From a checkpoint of a small mixture-of-experts model trained on Wikipedia.
Experts: 48 experts in each of 17 layers, 4 picks a token, a softmax router, a shared expert of 192 neurons.
Below are experts of layer 5 (counted from 0) of a mixture-of-experts language model. Rows are named router (the router's row for the expert), down (a neuron's output weights, with its number) and show model dimensions 192-255. Each number is 128 + 24 x the weight over its row's rms, rounded and kept within 0 to 255. Numbers have three digits each.
Before each expert's rows: a language model's description of what the expert responds to. This comes from a sample of Wikipedia text that the model never trained on.

# expert 30
Media words like film, album, music, video and software, plus digits inside years and song-title quotes in release lists.
router:113122149121113144140135077104151145119169130135131127139105118167142143129093150141117123111085116136119151111099138111139145105090056122130121135104138180141110158123103180103142110157163108
down0:117133128077157130116096112139126119148128157138147110125091098126126137155110101117119111111089158120161123133111132100154105109123076143137155157115127126111161112140095172130118121149121128
down1:158151136126133118106141128144080136106182136115089139050175122129125147114106120114146131119090147103131137143081142136109132161117118104113162112102111078125131118119106118143125127123111145
down2:130109154147122151115114157151090123160100075090158123127185124111139106155179061126116119140145121119177143137088108143095162145113152110180078127178138112156129134158155099139121127093125126
down3:147144156088130170136115153157147120100154137146154123140128130119105088145144193132122112122133152098135142110146156124138130161132127178137133119112139103120131152125157127118194158069113121
down4:128161146110093122156117163153142131111129151073104158101134091127119136118145069125153127103168144140124143133123169097123171135147132120148161132116112129106133135134128135162104123105146130
down5:087134113143130134116123095148121114149104144129091120089144196189067117134124157130137131128109171112117130130099122162107147084120105123139133130097125146130135137167144179147131162150106141
down6:126096130136164113108093118144119064154137160102162109153150117103110117135129099120179142154070196142134128095086110176091081111145171139146132119123175132111126146125110169092133127137087121
down7:118113161078106157123106182148135121152127080133128123127139135124126107121156126106130138124120116121116146131162129113117141122165155141134152135150108125095105156128122140164129128142121121
down8:123132098117134097145147128153154147163112141122087138143100134172126159126129122110161122087128092123110142154128125064145171113097161143115132145154089108123141167150124117117106071105178148
down9:123120174162142119180122115110119155142131118130137106107099146119119113078153155116146152115123133122165141139130140060127172143126178173161126127104113100131139142149158107157130135157121134
down10:177133137147114161092125140114157133153100105127102118136145119154039111129084134124144130069084115145106138145136126087159149113144135130140133143132127128134130187128123119140145101103138145
down11:141165149081107138098136140164136106099132108096165097167134146163138142119157136118143149149133143098161137125127153083141123154126116129114132120126183121168105152142123111113128186127145101
down12:164097128108165145126096112103119147129128101156068160094144132161109133095155141108142130149128096153078117142147169112132139114107089112133137187086117190124152133133116131170170136149144148
down13:145138134166134165159118161186130135136135142099092131098109142090151153153189182093112148157137106152120134165082150083142103137124154113146085132129061109135155135142123088123132135124124111
down14:139129124157133107133129154156106164141153113126107176145138136115117125149141134184128121128132090121139136109149162124135097115114102166120133141130120091153123104130164092136096151148153129
down15:174108137144137136107138123134137137112124105112094133121155132126108093089137151129128151098147126150119153123135125098170111086122117143114134138108126150151125082098079195147127089143156159
down16:122147093167102152094087162132119121111139121093160120139107109064085134135083110124125130142123142075133102079071100123145170146126126130122115096135159168133114169109088153153144109166108075
down17:123131097129152122123125116175107110114127118141155143126170132113154127130135125084092135155155135173146089113126143082119143122127149173142135152126134151111150096159115085099129119134137126
down18:113128109107124124119139142115107104164100150130155138173152138098134093143104156072109181148145125160157123153093169163105124102147127093122129106088165141180128140162114122087160127137129079
down19:124098101139116128143108102149135129099119121153106157147153083156120149153119130111142144110121130134067171179102091138118137121125093162101141109146118116117176145159138146127112120145139159
down20:136077093148163132134092102132121104102090122139133127160136148155151121133130162132126161108112124130093130114131093142154136168118160113141129144162130172173150102148147151114142075121130138
down21:088145136133132147107145124113114095111182120115140131149104126115134134130126123104101152143109124154160109102127134147185105106137104124109098110169113145141136122080103114157141110148142178
down22:103123122146172125129128133138128136151100109120095140164164119137131110074092154112104098154145116129131135149143119150127173154116139136095150129091168150157094120101165161113112087123110113
down23:100172103132160085169169105126149140145145129109152103121141148110151144105126112098113109162093158114157146121177123119126172145095168160160132110132189114128141094088108116122171126096149119
down24:158144120148135101131126139087116107122108155128130109097127123168135095118166110112133134144160124125174099095139146154132167088132184168141153158150138130158131077159115120117111149123185128
down25:128121137090133154134146098088123129125141107175134105058087133148184148166137120130140096126135131135133160087132100113123109121091131134126105115135117209064115141115122156116136143138132133
down26:173141174068150144096156135099140132150124133128124101117141144129136126097130120071064143122134099113144111108143151106073097085118146144114070110088120139111135108127072118137147159112125124
down27:090137126153097120112104107113153127122120162156182135165126111134161105169132131152144146150119136116137093122174119163118142121100141104148131126163119173188111141126149111136100145090090117
down28:106084071177129161142104125149114124127099124106121117168126164140168141118127141105106111094141091136124101144107131114136141168115127172098120129134114123107154135139139129135109069155149161
down29:174122096179125159154113100148134125119129132145112139132089145134142102143113109125101180136155119138107092113113101083159128118131165102108055116075126165135103102074090108168122138111162118
down30:149114103153145153140073169125170154135071087135146177115133092150118097136182136128117095108107095125125133139134115142090148140154116116076127191128099164128110134126137147155160139138133114

# expert 23
Accented letters and name fragments in species lists, taxonomy boxes and Spanish/Portuguese/Slavic names, such as Fonsec-a, Ch-ia-pas, í, é.
router:137143081138114144092113136153109104122158147120151104118107123164139081087124145108122153153139136105123133140136131133149166146136124131124109148101101144121119152131157131118131138123063153
down0:110134142129147138121117145168123108101156157119083115160151092131180119105160132119133116140162147119094148112116119139122123110147158101139108156089108128118122124103172124092152175064104135
down1:132119160130113137116178129118095107102083116127090137131121137077084169156105068117151164108064128133151152115104156134151131122128104091138121115124134100137100105142169159163165076125136116
down2:122187147136099120173156163127160136138152129131092125141113129091152136121097113127160122150162149147114144146147117118146118126173117169109132126156123106100138108142127127154130102120137129
down3:128154136168151146091150067130153138112131131086115130137141140141146138146083123158099152140142138153112139143131129080133133168098129084158110115121073131150072135144133148141142126098147167
down4:153139119122105118109161179081165168127088145146120151121112137127140155126115120140152154137171156126079123134065130139116134087142159145130086108105116128172142131108160114133084145136127110
down5:127138098119177122141118134149135076153137127121188118102143170124148120125134123145141095129117149089136088123145114134154127133083117086164172134143119113108139140082117183107120098134140158
down6:115095110087123180148105150143112114141094118154146120122138137116102124138153133126086130133124152122161159097123131154116147137108102155060142146139138123134105114112179134105168048121134115
down7:130133161169171143114135130163151131082169169129144085099105140153099112125136158154156123112092120138151090170095091176085132130105112121167186147084143135141154138144130161162127092116116134
down8:105123139142139112068134143130130150139130147152134109097133120096141126152126081067181100109105131120158144117106096106135131082123162153124158151120140191124125120139153118149118150127134161
down9:103124138118106136133120140156119104132139125159120150145156160108144127095162087140144144102129172140112088114159121112130133132118127149118108172106096121115118132139128110128155103117117162
down10:097078143158123134098115153116130129105120112114113068153169123142129133174103180132139128100168138123067181116102141124092131138135093157139122141107103134126146139168095058185128125107090101
down11:111161110164136162128143173144166073117120124139091138153158111113128146146147120150140125129129079125087130151116141140100137130079144134124104066158165099145091113126125177138140122121149114
down12:144118134132148119140158085177145115066181134157160115067195133107126121121112133148141105125150072113182125105131169141084111131131120091127124151129164133131140089121102079160116119085140131
down13:130125140110137127132146163094160136086100125175117152097125129114102135117115137107130118133109122107131120142084150130104118107118117113143112115110082184132128132133170188104136118123146117
down14:154167122140141110134114122152138183111177094098129148147137114115118089125120129140125163124135156064089131141135140097116137170122128139119104118130130126151155096114112053128130153136174148
down15:135125101100163105139141133114128138121096137125120141102133188168134136101108092087116152107065092082125146101104159160105078105115105122126150100139128142118103092150142100115141125105129081
down16:092134140109138127150138133150135113147145095167151127134163132151142110097109110127143147146105098142150085158154094131164158171083155145099120113144156108156121123137155108104147152124118168
down17:126107136159132142111136143101122080110118129140113146139172140115127178121121136124139119084144114122151157136147157137121133162122124156119131119139177126146130139147105101162142110117124117
down18:141135214089129093118111129181124103125091156146150142155140104137118125112141141160139095105106141176142138125153161129173118134150125146122084127070164144174112117141123124114134120119136178
down19:119106170191120097111103168078146091154176122141129143134100109129137111150113135125135079139123132100128122136126129170137175123115100140122106144151137118129162138113084117113174102121175116
down20:108117156142130150153144113098118118102150107145134079168189126111135111084121105117165063162117130119134153157108131206103111110098112110168098083096154117110087107121130149132102134114153125
down21:110067146142156142100112132200122123118125161130124085096133155126116107121133123167156116137132130168166156116128121169163115115079132106093178094094115114135114107138079105140136111114129106
down22:152151120178116121130116165076114161147093120095096142137089122111117119159164124113094145159146126160084150133032133107142087103138124131107123098102138106154128109154093104082150165173076137
down23:125140100145088167143156107104121136092150139157145117172137131119110128101131166098126141132151162104115063115120099137160144128139130124097124110149103119149125106126127088093113134092124164
down24:137101088129149137145139114125140200146109141122140114150156134146094089113167146103129089150087126109099113124151124123166125090123133152124152078113129124126119083098088133123147129076151132
down25:112136137148158126176152175110153107202159142103142147129143117151150110137157157104108114154112119127128143121104074155117145107135158171113103152125153111154111152134132130120140135151123112
down26:144133106124124131149108095122112118160162132135139122143126153127190096117115105128132138120094162126127125149128103097157147157183171110125100157123169125130122138112141140105130143127095157
down27:150109158108171143087111139116121078120130147120109093145154137138152099151115153130151131112123156157123108136106125156080124128120121135102091141121120145132153121169155108123107086116113117
down28:141114086147110109140108169073131115138131152136133092138129145123134116113105142115152118140072151171150188126084075102201132154119150154087121122130136134145136151111183130099138112095155127
down29:145119145098130155129138110120119116110113128140143134113151131132138093109109101131193136116082080150130141117165112125140144118138107141159171108099114123105157092099088133138112112092143136
down30:126080135122115212118148107118111101115091128135109128164148124114098066141152166073103106120134139173132114109130091105150108122151129133139120091116164141131137096139093149086124131129132137

# expert 10
Single letters, mostly capitals like H, W, B, G, J, starting names or words, e.g. H|jalmar, H|ampshire, B|ertram.
router:109112150142084122110132150126147160092115157105151175140138126126123151166115145111126112155114081125138121052133098129140122099104121119109112121097132141139144098109124142101145169127112119
down0:124061132136112146104123168108156105162143110134142133142139105155118083124130107135154131133118118148138164146132137123113146138168126103143092095131124131097104085147157139116084140108129159
down1:134118144149124143145097103140127106105129132136143146213075127117152122169127133103113149117125149130108131137146141144130156125134155105127112139121152153129099114135121141149113116070107121
down2:108088113098148151119100175118115144121149144118130099095151101104122090164113171126155121113118115113108126115157128152150140116119146124128124145148122127105114108151063119135119145150114128
down3:168117117095112150123121116130110187112118141117121135147112155172124144125130119141079100135129093148117161143129104105110125126141132159091146173056120112120106120091110153121107142138110165
down4:124116139115105134104161157129117081101115115104112101107170124149122112117101118163138090140110133127154144124135093137095160128135113105086120119143096144153112121101100120090121119104111150
down5:141099099137163159159102142118113162111134136143134093161136148123146129129132134104121112154093176110074146156155139125070142155149085118129133137122107128163107174148154111112164129139095138
down6:114125098145119061132149076112119161142134131138140138123159129126132159132105139147171129111125119119123130133105136143116092131104164124161143116123146165115101093130093120129091144122115152
down7:171094162108108193167141127124139103148135145152098118127125159145158181107098136146128110138106146083147097127122134125061134136120122089134134170133107148101168123112127128100157132133171132
down8:163151116135151139094093115099123135152092159128096118155095090137136131134073116166086121125140142117161152134124146111140142145080105125100144085064144138088143096125157154164130128119097173
down9:116122127133107103118115086149165148123117127144118118167151134085127117095132104105141132117143116103145101136142138129137122118113131123113135184149112082155128103094153142187118100130122120
down10:148100128133167116105115131119131116163111152140128137129147132120116121132155156135102150155145077130139065144170158143086156178128121086143136114131149123130171120142144131115116114099115170
down11:118172154128184167136134149143130134172098167122128131127148119123129156151107120122116149129149160109133151154151160156110136117137116184103140138107135104122084145134135150145106146103152134
down12:132120154125093169090104125105129109122173108099135101115146118103095154127118138113141113098146135118152158121129117157172116163114160127103147099165145130112100126130168126129115153145129148
down13:108098185126134123116091102114136106128117124128113142125125138147157114141117133122129132100095136072145113134096114102131157085089119107084123150162131130125122160138138143134122113132141136
down14:112146154137174139143104121148137105132129140161116134127151143137177133139127105123138196137143127135148133108093131125141163130127096101140092082157164120109159155101121090156105155153088079
down15:150098159102145095138094137142117080130152156103167159106104107120162126160130107128095140134115138094123128135152123125160167175097140117120152136101112124187140111171139086156124130112125185
down16:162151129104131103072155109107136139175149127122116112130133134197106111130164136125105147120133146168110098109163115127105123151170135145134153138096148138109129121128104155166138152110135132
down17:154124123113141147144130119095130119137139122138126144132121147142092144132105121111142086086106109097119156106161102141182151150118147173144126152142084122109152109125149129112108141158121151
down18:088174112187136123182069125206128138098112106131174132116097130102127140106133082166108125135121158090150072150148129146137172109122136158125157139182151191124105131170130132111157103105105101
down19:137111108147110142160142101089131165147156107084119159121117203096131168174084098098086073127086126139136114168127123138122125116128133105128122131141113152114147113125109163133142140157136137
down20:137171116129140132145124172108118127111089154131148135142121119115124086129135124135181112169132184070134124149117108157107161105135097110106131169109117126128126123124113106123120089118094141
down21:130123112143083092129176132126136103127120127146128145105147089147113126123164136129185120168141143138124107105130123100116144117127110182189183136130144144096157119117150138130139150160112146
down22:121181137114132152122110093144111146113138157119150138110131102106123121147145184134114093129140160123158164155159112138189126089148089119105113158135114147075131113169150090129084086128143104
down23:125112126132184161136100154134132145138121074107107093172127173104097127180145131110099102104122116139121127156146113100139134161102112100109154117186149143109151119134098167153122141137188103
down24:163122159076130172081140104104174107146154093163149128132099077146148125133177090096174137124120150159110144111140137111131140132108117165097127168130118180129106113149177115124135130091097122
down25:091130066157131130152161116121148143112192114139134108116153113124154114111078150113148124141151173125086140135167122113095124162128142110137130137109075116112168141126098105168142136150119162
down26:134084146110126182140175106106107134168137082129132154118159132145116084119174104092142129098123053130126144162080134156092174134098186163138097092096109186109128120137155159110133123155102126
down27:116117111095141107141151172120111147178137153132098147142143175103108153156114148125106118116153140146139129114091110102150126092101129142150108121127098151116105145120125122126145113179152091
down28:128127076133166141139102103149152151150136139122115097169138112114118159141151122111088202117107103098124091131137096134161096104141143125153118103146144125139155147117147106143126138113106114
down29:121177133137157132114149101151146120129090136126172135143128125122135118131094148200132125110127149104110130122160156170132099135113128130120070157181128085102192122144132119135124111152077086
down30:112090147109102144116105124104156091109134167124108100146119115131182125144100169128098082087092097131102157151100144086086147144141164101060096079149095138142137140151150131096147164118143155